Below are experts of layer 3 (counted from 0) of a mixture-of-experts language model. Rows are named router (the router's row for the expert), gate (a neuron's input weights, with its number), up (a neuron's input weights, with its number) and show model dimensions 224-335. Each number is 128 + 32 x the weight over its row's rms, rounded and kept within 0 to 255. Numbers have three digits each.
Before each expert's rows: "mostly gets" lists some tokens that are sent to it at least half of the time. This comes from a sample of Wikipedia text that the model never trained on.

# expert 10
mostly gets: " |", " who", "wood", "ford", " Nominated", " which"
router:128151148089115096149172135119153146142180193098165158085119145138182146144144162144107157106120098149122123123136137148147158101150118127103149117145131092156160101116142120125112165162116199165055159120114206215130190181162148175076163141127157083170181078100159103141110134146127152143098102090137073129122187173109119168105154126107
gate0:110121162144144125144141105099179137141125185154170124110078191150131117198082147147111149097111065135166083167150125121159140201085153161150135088154066145150149116104160092143141141138154126130097081147110075157141171096195163146171181133142146151124117097164091182130140153127128101195087091182163096130127187103117123151161147094095
up0:148091095077146091138099186112118114072144134102113132186139091115141122139165119189178060172123170119160167118132133115170133088182091082134139245080147129117110180175097160142102141148175112167148119109161130061139126119105131085129138097112142103110147138107097098117135115141128140092171166149094167109131099162133134147101157161155
gate1:098118099153152105146133070134028109072122081086164104092224138131139099141145063083123113127114198138145159119125115076148140101156175107145082109100111131148138065191105149089123128080151153176121105148089105144152090081087180137162167160151154106094111109163172081180116123137138133087140174103100135132118144105150172080114118139105
up1:124123110118125115119140075119043107080135140111177098089214122139100106185117046077120112108086174166123137123161114086174149103175155101125085123100109122137124075195168137120107134084155129160140115183106110148154076104116167147167187189169168109095128120165169096159111129142144076088175185099138097141137139128143169104151090104101
gate2:131075107156136117124106139091150137140050104127110124131165176186137110134145099112108163090141157162129113143165183098079164137097147130121043128169115124155148073190155162142100132123164162178160122187133139142169103146115136118151099134102102117097104150143104092143107153141131119096090129117116125157138117232125116098114124126147
up2:101172170126071150137147115123143046104156118100110157147080090135196134109096093169155126080114171109163148152104123108124125134108130133067173128072118182131089197093097130126148151135119161109060136048122134124137112126162129149080155153119143131144179100139152172104098117124174136149136111090185068103088157162097159124068154144072

# expert 9
mostly gets: "%", "The", " The", "7", "4", "1"
router:118121106107202226124058137112114106176116121091117176101088082130141075106133155110125154138098096127126144117068073109109083146144080090144166051185105169130079117119103100194076120103102119110093138143093148069101123111182137134122131126099102133107204101167111113145101064095109144193136177189164065126117125148124126174113127101130
gate0:102148140102089133095105172110101079133129169089112212135146101186127112131143146117112127112077108072098131144075115153064106182143127147153133075137132149156127090175087108138116125076119163138146169173122101115129172135116150094054143126154120101129200178153117135123121144092114136124109134159204054145171120107132097175094121114168
up0:104149086144157122144102115132168142143146162103113164093110076128062103174075208190161077123122183091104099087135139111117055135100131157142152071105084069097065121159181117143172149187141124173151105145120088107132161129198124129060167127099078134112123166103145145165102096112073145102085174064163112173119117171094131148062154157124
gate1:102076082129113169111125125149176121134096203141157175112135076152083110111108131161228172209164095131133174112164112106152076175116100076111077140179134094119156116167142130076139137110108152135136133183119131067188129123160147096142125155159141175111188147131136146184102174145153111096102153215096105076106112169149088152130131153105
up1:189126081142196130097128115101138145165137109105160135097138094146124123107082050130193132135095077102150140083128188160158133102143132067114185173201118181151132141129139113083144112115099148172156140125100094118121222162146124136118126111141138136144163111111120129153078115191156142071110158182164186166159100087103105159141100119129
gate2:162130104145168149133075152209108083163165075127077094135117118171093151160128127127063130143090094088163108120143094117145081162128117197124116147118182153136103149153091099152205089083135089134135146163157087101197129129061089083175129157103087109097158131181118149160128108150161126156195132141165128086130100099154105103140136095150
up2:071131144101076131135205103131173133125091141125132179135109102053162179143099132142162125077178115170119167192120149117121139102118151051112111106078137099138122111131136161132069165171115135127110096111118149150079129222135140135113069084151126137128147124108145113122162162123138156098156122129105146108126143099147187121138129114116

# expert 13
mostly gets: " John", " January", "ly", " government", " of", "ity"
router:109128202143096112181049122146117106137156136136154079174116118066115185093165133043140175123106147096149122118124107099140092116128139141127187174180136162114159097117072114153142143140110084133118097118158122135137146138194103147151127143151160173106066114134195096136143129149156119170089086115127132129088122133132170109140121120155
gate0:173148095133109089177139136153164150129160123122151123106110089107083158043129156073117146102151137092115077104151125131173071119083143123127123118136106156136121075106087109161098141124111170180114113147124122128118118115105139190112156128131032102146118148171139151143165175120109148094159137117145119133149123088105132133104117027139
up0:152091093151145139170160113099132087102143163090150107148104191168072137104148112120148087233101131134113131058147105175108112124133154144155034125194170151092138209117141179145192127146084166123131113104106166197139133148125111137132150141075151163145080149155123102092115161065131124136181098139170100071157143068136052133118129156180
gate1:133144148153190138126157164092195122113143121114188122128095156123148117039098080136136128117093127159100085178119146125079146151139173120088150129219156136138170123111100144151076122141091089123138180126169104084148129168109148084087103147119128136135145081098123102144098163153137039160156088081184156049115136119079121137123132118080
up1:124179181194166125141155064075107101172143150130174081114164093136147146098163122162077099156123154104154067167134212117094125134101092153109146134143131117103118056173085089123112122131101080085095149105158103206168173166110085085147105185167120118161109084106074133134097088126145108105128126094137132127135151103140120157116148125139
gate2:086111114159153103138089137136122145126067128123161130146100152132103159177083126066128161112151108110147160100108093169128124120171202082133104110139137171139188172109100199098119097115126062107122113075189117170137067203085131079104107079085123140170087134148123153089113066109097135143097140050101160158120130178144198156171140125158
up2:135165152118096185131116089095154186083097113090080124071128118115134140100158099173159091108169133084113131135173105123145107099068135107195077134150163130116120095105140122176103116115125132061069151126075124159116163119065101143135116133097149068113147096122192120120173155120159134090165116115172123069067100151144175163155093130124

# expert 12
mostly gets: " and", ",", " in", "–", " &", " 2008"
router:159127102123106130097111140121153159081120134146150093141140116049108143150123071159134065114099114166108126116112127072130193103042132126132067136127138131106131083157088100133106102133136170181099172103165130124141065169113104113097163123107133142110111156101124136101115128186179140160107112139173138154117152162078081061134108093134
gate0:168137162095155166091063153126215122111132098143155135165156122157175047094175148135129150165191111131140070051114117092138160048121138167147077130097120151115101141090141135132145151115131122114149180111164108132104125110130103111095118156097155157143173138128132083150088134121105103131059079136193093147081187133142168083081108136068
up0:150119146114183126102095148129169126117183110145149167167153109123161060151183130107105140152219107129157091017127104060114126114103147162146123125090137143114059163106139151098130151113129147147107129135126066135110130101111102102137091182128141096134156089107136052159111131132115114156124084158169090135105167110138141116105122118084
gate1:088131080166123112139145109117151137117096069147112120176137092122203181121172132145100087205134221171093080109139159167189154131090108168155151134103150172149167111142145101134092128138105126165148084188091128085099126151146074146051180116146154125109131179163122181121174119129150171159077091061051124125067161186102086094113108152102
up1:179143163080114133127157151186137098139113119116172136114136157093149090118080107094133124116107184090124120074116118113111217118130122140104041178180124103117127093178213118127151055160117170116102117112144166163115050069109144136140088169154173109152155128096135125151150094125072138125100192107085164084115137185112164133115157146162
gate2:098175092091165122154199098169163162112053166092088141145135114091139117119123121126102153130160105070126062152111110123106076134122082164173130137120156135086171141147134101120131170141115063185100143116139104195172144146116140140195129112151064099115114171167134106077105101169044121146114032108160167124190168193120145083109136124079
up2:182136053163176091123190093131128157137088150092075133115145150113139108041080154084140158115150171093174077112141151086079168139140112102131122189105113152121156162185086153111179150166149109076145100088145105167089160180109104121174150105180170101107167074154047153122093151110116115118080081099150192145133139163139162148119138137216

# expert 5
mostly gets: " with", " from", " all", " but", " after", " over"
router:168135150124097081106062133146166126023116146074112119115135101165149157099212154051131158150162109058140132117155157087104151066139134039100151122092098080128117170153160127115130164168132121099130112149083147091158099123099103143112135161068114149137163135155157133141144123134084179151125115143113115073142138144125208117171118130123
gate0:143129055141115104101167149088137153100091129088172130114113165140148133163211179151131129153125128128139106151202099062024190101154040149119140153127137188166121118111140124119110153168158098126046161180139164123109091086110100137189130167066081222078148093096171108151173194167052107116120140087165103132108123146113091098141073156104
up0:114141180111068115176140126142143174190181146163069130115172084125092110064058080078137100128122149090133119111141148156173133142141124093127145135119084104094109149149119077110169138044088170192194136067121104143147115206160208158063117085088106067182122122159121153118123099099112147133140107215112117118131181161101142163085188122127
gate1:163100141114159077086121126155123104091124127100148182177123164168150118118120117071103096125104113120158135119161099093127125118168169127114100121091111154147138120116145109143118114111116104082177041139054106130092085154155118133113130154071146143135150109096154128150139085153145118127107160171089156195112131186092110109132138109140
up1:119062086044114086178112158125077133080139121096125091081125128110227176110110129112098096118152130068129182126155129096142108146116132109132087102157158146125104150092168099146088094095166121100103144109073096118128111097103109165144106104092127139107101157111165091126186189155066123148173168119102118098145104069152165138194159100130
gate2:161149099212136139149125154116145145150106089183164115118147074118052119127120154122164145123123109097170114116109116089140158150158079104127060109118121107097092116113166148142161113092123174168214110088116141095119178123148152127069170124159094101182087089177169109121141126128144130155123135099135171143179108168088055105114150175097
up2:144105106105148096100138150138101071127168180132078188115109148105197096146103108157105089112094099119147153168125149130129095076073134149144126074116089177109156142127108093144068122155150094090161136170134120090143097073099109127157092152113100128170145169135118114079141124117085136102093173120100147062128146133106162156095124080121

# expert 4
mostly gets: " the", " his", " its", "ed", " their", " her"
router:119112138148045115158123121097091131171188107103178134133091187200179141127087101120103109208086127112119114102145144146144197088165170108153202131125159120082162098148130139056115200095108118170138111105113167102100153093105123067160161115125151073084078093158074119172087168118092097068080119129083151096092183125095152133092129145111
gate0:213143127144112085149075116112122156113134135126116115169101177144123129123142099141199123153121128170114177123087155127117125098122109101132046124134123139080147077139120095118144159171095108159151184079134184126111133119125117083176128118127104098094129155134116095159119138111076142142148065143165140097112113095146130135179139157093
up0:155137122169109102159088115140113184108076137096071088107131054152075141111118064076123155078117153183098121111139096082068126110155122100163100149135091119117140126038098101139156072113127131117106182116128087119158155097086126128151129103150103130072065068073149095145173082158151093063150150135142131125126098146131137139131140140133
gate1:099141078156107103088110112160096129127146090130090094122094172064162128102093130138090083164130112158101186138092094072083107089167157150131153099132160175122094154145161177130120145148109084088136101219168093094184109119097105114169151124110164131173119144166095131190153125144026101166123117128183113101107141137150145182118163106112
up1:100119043098139087142149113107122125134118135131132081154146090091173109156209115186159107141134137116140092168192102111102142148134146126146138173147100134181101184094134149165168146171042136122120085092173167072096111113132146103147095136080163139072138127107123120142137141157119100118115133116073140095157116133111185156118066109141
gate2:113129176120147118127220146061139144138123086110132092112116098094143153087147108108097140159085074145125100207114161139126173130186145152174121105114082098110141155080136162112159134098131145142161116093179140107166132142097085119100128079069145129106146121161104099140103218103105122108066136188152083090042142140164149086158119094121
up2:117070137145072162131106134133087133091168071086127111079154080102090070200082109128091152104144121084096144139141067141154213095149117174142163092101135135093139158128138174146115165136105125149190132178205092167098134165167205143094092128133101152129085162092097106162161128150107090152121103161117154194129106087204144132111114138126

# expert 15
mostly gets: ":", " K", " US", " Ka", " La", " G"
router:122091109091166153114139167138101186138130144123119161101081133090094157159223145179214114139143151128089126154121095159087132133141181131089107170098147184128106131101138110075128182124181135118085093096085069145158134049102104099160149086163100158179081176137067163158154101079086182143108180120087113116133131105159099138130152098159
gate0:148095133148137160075190113139117166134137110123103083090192080171179114154205160138120127100116089115095107047184078094072177090150088176119149140130125099167109120121124122113118161132149134074128196075087163111084084103119070158118166164126138155120096080067112154174141143124079101122156115145106086149158181167159129178136131117185
up0:060133177150134139092117123127178123139099098140184203174059188111122145110080101125106156139104148132186129150096115137123119146107154128131062133119166228151129126132126132121096112129148100158154113170128109127117146120131170067153093088120102119109190168178127124190110091132118181165107161090127117074137086104139118135091155142097
gate1:125162083150195107143104155181176154061110147110089073166173113172136151088186157175164109112180142122112142110112094125147156168206103118135140145111143133106090133120116118138169124102097124116124121106155129147180132132143128062136114122107106152117169135106135099138117137161113137125167155157146109126142084159101130179125133054131
up1:117119168143103181122093090119169095118156094070125192171107175095106116151088118146120091143106133128149155194126130194114121107148156141073111137174163089109148163095089090147104189189148127161144146163154093109107147124129184188107087111168179089148109170126154136072113165129176143107096103177129202164160110107112109088136170179122
gate2:117106115126145162119131114194069091126170152123102128121112087138121162112144143103116123134078115137122130142053090173106145116128153143159134081180112121176099122101136111110116112141185166112140097083136133143130116114127139102180128135142059183168084137144081148130114177148144122122131188148116170084156152130121089122097123187116
up2:106114117164091124105142117127109210129099133104164111123141114059161116122121108135115154137140147132135160113189176087103118131120108046076128160107142137169129158131052127119160158146115112183116162105101118108140132103162134206100096151078090141150138189155139079132119096163109190138142073127073153139067164158145133117125123114140

# expert 0
mostly gets: " took", "n", " Ve", "ve", " Martin", " take"
router:132216184122138131162102141118069111148112092096122071089166131126134076128153176198153073195094161079162134139139109151177146172134091130202108090114170092141121100086164096064135144118101129071123121156103128140138125114084214136130161093156133098134101144140125153129186095097092133082160125104181129126134135063107078123137135146128
gate0:178153163174099125087067152140147122139157103200139148092085127171118120163189176186144125160165145173139165112136138112124123114160078106113082100097099071102078163092150129145134115150137140113156136172142166088109130187110154101081122155106153169052105157148136213121101143092148062139150174121146086121095133139141131081151172085099
up0:107116145119139112147110161177041135102146151112128111123108135116156157130126138086178170104080173062104140126094140137121098154093184121096198204114192160127161147132135098141106114058132115152100103111111092165129159106100095127199145162165111103140129147126183066133140103169114135121099154138106153173102155164145074130099111135152
gate1:162123181142118089088136087137078160113110083176136136142140179160112178115178098231124030131103198113118141141127082133082071139104143110136163076179180122076160171098173139090172157085142155081111130099164188133189119146173174092173120140112169168142153138110108132189135154129138204203158122124140106129129086066142126181143146096118
up1:172088127155110127127189102139137131079135107184149128139142187178130171110233097150155078172083194168153155179118116128071193155097115141178165131138055111088136172100137086084130132113177104125140108091208159128145110130194138113111109100149141124146146149145146104255149093134084116096122156169162041137137156119111109052102110138145
gate2:076182153163151146152145132136108176143121114148095106169094105146105111094161134144072087106150085122140105115153114094189208112102144099153163130182143077075166152110151111088119161161140141112120127185153119077168157117137212138174150172140113133147111138105124164187147080177114160138099112108132158131161122109154155080131122212106
up2:119144153173095139122133113147123184120129130149154122135132134138135108093169138122110059070134118133107126176127157118135167126091133112098179153161192052106137120136188156157139173126163125111157154166131086097146170123152205161151152144097137173131123127128087196157123037140147201056123164082091066148128064119116166100135130182146

# expert 6
mostly gets: " E", " C", " t", " O", " p", " N"
router:135080148126163171104139058133158085193131095130161185102209068142103128118107157109102118086179152130131123165156159150112109172151091134097130123136006138124167087177139163142124117136182092108148180153138122139137173176034120158145096119133097143142143155145106155077095141128141148120148158102146179097155070140126200118127086161179
gate0:154102109093115109118176125138126123184109149131123167134111111079119147100115135106113153157178118087155091202161128112099078100140180142084074126110089142103180089121150080089117119135145079126134096137120138092162120133054095117105120145171120113118133136121141135103153125087118121143060099112156074103068089142136122130138181134183
up0:190084127117082106117135135091089121180155076112127154134181157117146142116134165124082146111084085151124111165139172112137165139142107142094131161160105066141097118140116110139096086128125066108082132150062046142129132104091218128164073157148111105126118209048146136067128098129132108053123157165120100106146104129117137111139123121141
gate1:101113107069097151141072093103157113103142191148088157123121153117097116050144139164126182148132114096168043154150099142130106141145155112142125132100162137198035130163151126220094158147145159162121129123116107170111130109137115141090170116128159126108119114137084099093116103134087179098162154108157127107160178145119098170147131099146
up1:076130123081145116128095080080125110161148086171157203041223118167093084078165131116107166142126154141129063111149116142095059108120190109120094102134114081199052101094160121170124119118141174130132167130166126156148102088150157206104162097088145176100165126140096100102134109120089194081136096131103136104144133188117140129092123137110
gate2:166125074099094122113086160136174124124142099093128093123163165142082100066147131110161160170128127127093114142134142155121184106131096048149123176071095168125098118167141171142080205127117128159137122152097108087098137151105116057149101157115141053151182117145130144128089120136156103095135180108146137141116111130155141124091170132135
up2:181107162132131101098093188122060132194135150138158167160118196134146104150143095146079111099132162125108126130136130138103171124072133071151201084191173144138119133158096135130151118094136110119116138145135127127124097165190179140131091139119159167114104130137135145033126097083117163138156108111072075127158144152091127072112131134099

# expert 2
mostly gets: " 5", " 11", " 10", " 6", " 7", "s"
router:138177064091078169102105155111124149193143135166136102090113133112116141154106126092144144153127186052109111153128122161121093119185103174125138115186144117178110161108201143160122154160125071135116132103181125137149130149167150120168143128090109131144179152140137145143127148117155114150104161124110120069139138195153075111128052069140
gate0:120154114128121107104150125145119140152132144093147127113117139133121091108096145131111096148120162127113111090164109125088133075117138170114139118146143154139154134134096067136183134081154034108103182102135168119132159087175118156149090152113022109124116183100085096125078139170107143127126149158121125114145140131072121086150135118152
up0:067132148110159107144152133101158119178138119133151072130109164174141086147063167112060120083110155150101125145150147082139173103126108090143121201129177080162093140110082052123116141161134166118117127149119090154138182148121115134127151138124122121132090134130131086122101139126173083183098112079147122099207101141113145125142112117108
gate1:104093114106115161173112135151096056139160135085139173102142103134164104136113111124116117138158086101090122182172119179150138052115080073135114077134106130162159122041219164162194146084066124155141136166152145123097124178146157079132115082120114133166110091163047185124083152104111152171117060078112134077088138169123134097152153158103
up1:187108097123112157065101161138165148125162142136114123161107105139100163161128125116120110135119098127143149113133112122151064137113155206119136103145122098144076120103093094151121143117164129096072134129104151080108166145143103099129123146106064075111162114178125142134129127157151116122107178113139136152103193187202121112092115125107
gate2:113131126070109139096109114141135093142138103078133086145107123146119089160081113127115151155121181133086108116129135089125117092097138160134159170114093118119160099156210112097128091078120125118143099089112149134086100154163152104089147114120147104127151109121134166128140137130158114157093139108084162104181157183154085153167072115141
up2:169152167121164163066112086172108113145158096096156123133097107129117073102110113134166159106125160042135147168129085109124147081140110192133098096134107129113137068120132094111131127138133116124169106090112154190123085106179123145121119098131123106113139073129118085129171146123183107112166105127149091137107075144072085127126070145135

# expert 3
mostly gets: " (", " University", " km", "_", "B", " River"
router:101128146089150173106153117121100122113161086168084110180140132113125106142112164126125112098155112158129140126121189151131037119114120120078125054042108127142072129119143186163148095115147166143132134151127170094149124127119076157104124111118130146121084148140101158122096120098165122020193111178106138075095137119142056167148126098150
gate0:090165165121118156154116156130102165092103138128127157112149135106137161146161138098121167162110140093137202087147160129165120098146144116110159071088083123117115159114093166148143101105160132150110154143108154119151137039078107124129122094083139143191125160159093153102128130115164108135206100092126150167131169107138097110113162074106
up0:178138112112085169126105116136165119113102119146137068157128105102159126158136137139116072144085133110110118168194155127156133102109074135097123154177099164177072092171112110121086108105102129096100079090130145109096153128125092105212098187145119124034168163131071097115129170125185105057136142149179070126118128183141134160188171146141
gate1:131151171148172171161145135101043193132115139146127112094112123126098139097097112100152072143083125072121130066108108185120139143168091074102133130065100100192149093141129119089138130118182161128110091179127104155080158105133103117184102101133127122124101173139096113170116129137154128176128114145122093099073053128154144100120144071088
up1:092128115128155168156133129142088136163131103162090084135159067114164087100117161128114139186087130147073102143073142137134116133190143116177149088105104095156164126100113102074119099088115154151176124119162063155148161142127136083113171152158069087149153149166130125167101139131110167185131160103141139136128164155107162147119131171128
gate2:167135063126129065142132176050116106095093127126150110145075083137122173157088121154113088141114144155169181155116131155187176138161211120146151131209075170119105121128145185130126117132102163141092179167133171110104112154186118091162123132157197143129093054024138161181126133090169176141132095129103156174111134097098107127062126096065
up2:135145049113145121099131158070112150134090109146134101167136129131170131093095176135100089107095154135156158135150113149191181132094193085177146094103102085097092090142146141096156129099161159105123141218068171140121127134134199139138167133132135220164112171090156160141071130109136106143094127159154117124105184066129143090068072134140

# expert 1
mostly gets: " States", " won", " rec", " All", " win", " make"
router:136072164172093093157186152151157104099123150195123142144171142100181167096129081133113142131141102137097137133070092157096055128132149118122115172152133115090154142122070133107095144150158126117162106111138163137097168105143160117136067153156142135086096086092150118061159168147063123151150161122118115139159094125137193095167150109121
gate0:122110167119181118133110112108124176139105138144085150149112165062159159205156131142099112142104140127148147121077122129081114089107162119152127140111125140097121104118129162141153134148109141212173138165186115183149144118117156144177079124137118152119075103148166128105128117061139142128118098151159077079123102117144136116084177067092
up0:141151072115128137090120076087090102079169146135110136134090168153101146117100111179139120148160072163111104163075134140082187148102137149100125136141158132178151162213159167089146137135134088109131101109198100135106097159145066145122108109150111122185190091119124175154091140160138133111098159101159085152139104131112122109167104181131
gate1:098136132109124163139118170220093172154130135105169114094147110151151167138096118142098093098170126173122116166108163108082145163052072141181138127152190102153147151106183081175087118179116120159112113143142098121142163198094097170131012143118095075086146161100144081151109140133140084157130126092056111036159192097150117128111194078171
up1:154146132180128112124127126089141113112123173176143141144163196123129123126150088112131156178085179153142136137181097152145108132029128126109106119171127156125140080181145141129119123138200119090100089140174150058117093065122175094113106182113166130170119052139088101109174104067112085131132122132100182115101131197053160140073104163168
gate2:154188112125146062182081119129153083068106098132130130102143162121132135206155103128113099156147142144129126105105163133054130155124116127150128165136171083138201115139171168111099105189124125090125064159192150137083138096108086122090139089139142075119127100173046134132149109140083092080146133173075167123123077138148120123130108075138
up2:105033153123124156098146076105066145161090182102111125160096095123139120109110151117122126121093083132123165125154130155145146095134149158119173075123030123118104115170060097136172160107137122174133138103114112098148133157093154152148114124141099123118129123038129131118150138149148123120120131056178074160113169092088113109114147204113

# expert 7
mostly gets: "=", " for", "\n\n", "In", " On", "On"
router:164162099122162091098110104167159095191126177172068176209117094125143055181129165214139100066138112179181184097140113156151126157149147153154118144118124120133119173171144126143150063121119115131134121109156101125149130117103063168117154124096187108123119124111048071185141082145149111101194176140160115188084059135138130150133160182124
gate0:158143094135090118120118095188110111134140107176161185122109164103145130098145129189072191159176143202163112138121135109106144112113132092056130181137104060144177089123171204126138105195180141133097103118150071101162099097106121090154148139130168155134070086171085129135117111144068135124161103121120174104172104204165142075099160110151
up0:156144086121115110122175086103121151098119094096101129043110106088138140101140130173109145169113128159171134116200145133109111139074173108127119092144091173193154127094159156097106131147168123139134121141162164113198117112123183119135145103113128149183115096092139136211137113088110108133124131116112188117145109166132126129150098125142
gate1:127090147114063132112072025217173120101135110111073162130121130158165119153143163139121121148148138124199119142135117150105073100117166157111123111120139140120140129093090140158187096156105148106166098107115165176140145136136080091105114141118166114103118043093100140150150113134081129102162141166186108210138141119128175092102178113160
up1:129128146117112130167143096147144179152132097088124168168053070161114177179133145135118139115135116135144131143139117115071066121155104137119193117077141152117154079122096130176081169157112148174227166151106182145115147154146174119115092148101144133113198090121126108100182079182119113016138154167124184136131131152155179091118175109128
gate2:084147092131140137108178148134124105137144162094118161153101148090176154107093101092114154097091135147129129180102103144090074158147178045155092132169121181125097154149083131061108147165110062151105134098140042112130167111109102101130153165091211145162042194106105141117082138054094115135157089162188144197128157148028128134141159093156
up2:113129063165105083092154143161096051049096156139140127180167117156149168109103102146093098134059104092090086138126189098108140149073151080176072144169149138153114155099105188095155114175116125148110149096118092084154106152043154083171181153155140130143116136104113115159067141100143223120145080117133169131091125118116139111116115136144

# expert 8
mostly gets: " was", " is", " were", "-", " are", " been"
router:102106144201147157177151108160138077044080122140100084092075096151047163076067077121136148133139124123091167107142120151114159159116089132158125092164082146116121128074123124106141125131053147114187066154179114159089070118133084071137088109132117139138162143121144130115166124156087135134110194126102137146163132174041078176114118180118
gate0:130123197142044087079168134134147154145093134112137105120120138103142131133148149143131137131165135100159122088116112078092118122098106081041139086115116153130112114125123156056131104171097132181064170138132116171100158136140178137129096142114104168136138125185131156127126121119100092133149145112112164145102171130127107101147124112153
up0:239064037154141102117183135155060108128048108160138143169136174128100101084093168120090152088099129166095121160110162125091167062143085152172135122134153146119051120138139141121114106105130119082189157149188124138108122123115122127122160139166165121093121105113084099114166120121141112160141100066117126124144105091136135153124108089104
gate1:093149156099176205146207181111088171111087121120069121089110137072112155111128123126136117145149105137159117137211142127118128088152129103150124137159061124104164117096105148123175083102133164092180153153074103119093138125173172117112172106098071124077147141129142159119097140140087127172104148102136108090106109123134107113148102144096
up1:087148055068108187157142152096133164133081157113130138109144170080130146108118138150149154161134116174195135090140145173140089128120132113124110135128111146087136091135097178103152094124137167101155114117120105120106092067099143155067148122088095122120115092172126166108110147143126113110074184156169101125055126114083083130158135068105
gate2:126122209117176087160168098166133153058093078126107076116151152089058107148101113154126137093203118117177097085125139126145117076115110130128081127105178112141198080110130100093138158141082089187151062166123115161140164104124179145154165114122069034110081078187213135113128180153081111177102078087128127146162117154162156081164100098160
up2:130151114154127085167148118106111110127113119146150104165112143183114088073137132109170120075113176138089137166067125135135099101131032111091169102052081086152129169122157115154144100062131135096192104106103126104084138125076177182184177140157089149129048113119089102127120098130100151100124112106086133092150122165150111134152076167185

# expert 14
mostly gets: ")", " including", "]", "g", "ang", " include"
router:149117076155119120117181096083152199147095112090139174117070095179053156149073117125145110083157101138120080177147172127094146080065163109152072161139163115160075104142218079174147060137115150127165120102114085097105100137142129110107088160172119156177124107050137126134094123141120122168095076109116136152154151084174188168111132134096
gate0:183161105150059144121176111091115117185111121141103181111100065167095160123079082159096082161143121130106128179095195078112159170143131178155074142197149122161080086080115113124164150121128175127118151117121105092125129164166164119117078181133179106188164150102137105179107101133084197120123076084111186161142180169145112164079153140089
up0:072096143082164147137160133126167129097055166174196140145183102092118090137122152099142117164147106184093090088119160116120108164157112177119114154078146138099171111094088153144144105112093137163123095141123114075146168132176153100082144161130117120165168130168086137131143045125138199113120083074103091134114134150151179148107137110122
gate1:130138119110164149107150112131113159044102050099153143076111139159159144129172140097182083087182111118157199090177121119150115139088121133150139145076145088150137113085202128086149125153103061117194121172177149116105173091118127123096130120200186146128095104080079144176135171146138102129123109155073146156069110127106145150162137150125
up1:096137124169128123116168156114122184191090119136062148126153181131138137143139170160071174128126157155112095125028097137103146142189211088127098144118202151157147102133096044169138165109127187109047151134088166162130107105142160126164140109102134170143086139133120101119154063093167135192163127138153103147131166112140149133109077141103
gate2:170152155109051116123124144087095185128099105105199162153114177108075090130077117115092099224135171134159108127126183182139118152103105141078099136127091109145106131099179096162110117172146119140126153180123112114143100161158111084131162125126169123105126210056127068150089152150137074119174151190083160095091117127106134137113109062082
up2:135170108148080104137085171182137075098089084122096180106069145139142080123104113098164137163143127150111122153136170074158101092097102161115118153081161061072097145096128147089081120151120183132139125122093113156132185125126090099086121117144125031078106166109147134140126108066125104125084090132159113119111174067184141149100172149158

# expert 11
mostly gets: " a", " an", " un", " per", " such", "ual"
router:121123108130149174127117138140130119157135054083180154172149141184167120118144124112103201087104132115157106112102173109176101160177124148126112108163128125146175180076105145185115117099151078137121177160115136117103120164173116195148157167102078104093152107164074177122086156103172091173130141145140175144132136120148088104123160122105
gate0:107106099126102114097147121139135128119107126048136163109103136115179151081169082104143127123119094118112141121124085152120124156197131130068149074145107085115136132150091100094168125080125119109197138141150092076113087136143074125109174110116175069118236174177089159066096133133191117096124113161136127106148146139174151143086162170115
up0:152085133144162114120138142169129184118094145159134114125095120153134152179183106062106110169104159164138121071159114087096196135103114105138123107141102127152126131132163204150187169123170083122109128173169119162083114116176161075135132122145072110156121132142126090118104088155094182125154087109112123076119148095171125120104146098157
gate1:134149167030122143129077131144103120107109101102157128139154200134151084123140105057186119162087094126058127120090130181158160184141120173173165130103142114130182104109132132121105167118089117112123125133090138135099125155121109185167126120094127122114132127080130175098118149141147202167154144114156134088082127179143150107115136117115
up1:122141084146109179156136100199071159096087153137104138196104091098096166122083105108110079114098076128161139092179103136142187110126161170201103122138071130191111120144097160148068082104143132102058123082155126109132139141110130130128127139122117115176122101108134087107172117068134142165111108132163147137121118088101128083113071148194
gate2:101142200133082062135129173151131172137132136150129013155110132110157158113169097160176154152132136079100142122084152135105124140141109118106121126126082057167191127155077076135131172159088082143066131126203128131130167120158077135125103126146124122132118137120147166080162224087117128144134150117167118123128112113173121069130061116112
up2:113129178089072087116126116111140151118166193092105123176104026049161120135151141149132139110136126111095114137081159143128096106154140066085106117154122127181158135089087077156147142141133078138115151042151108162126115152115071178136140125119112067207084095094137181115151141108200109134116104119133141136141138067139127137135105089154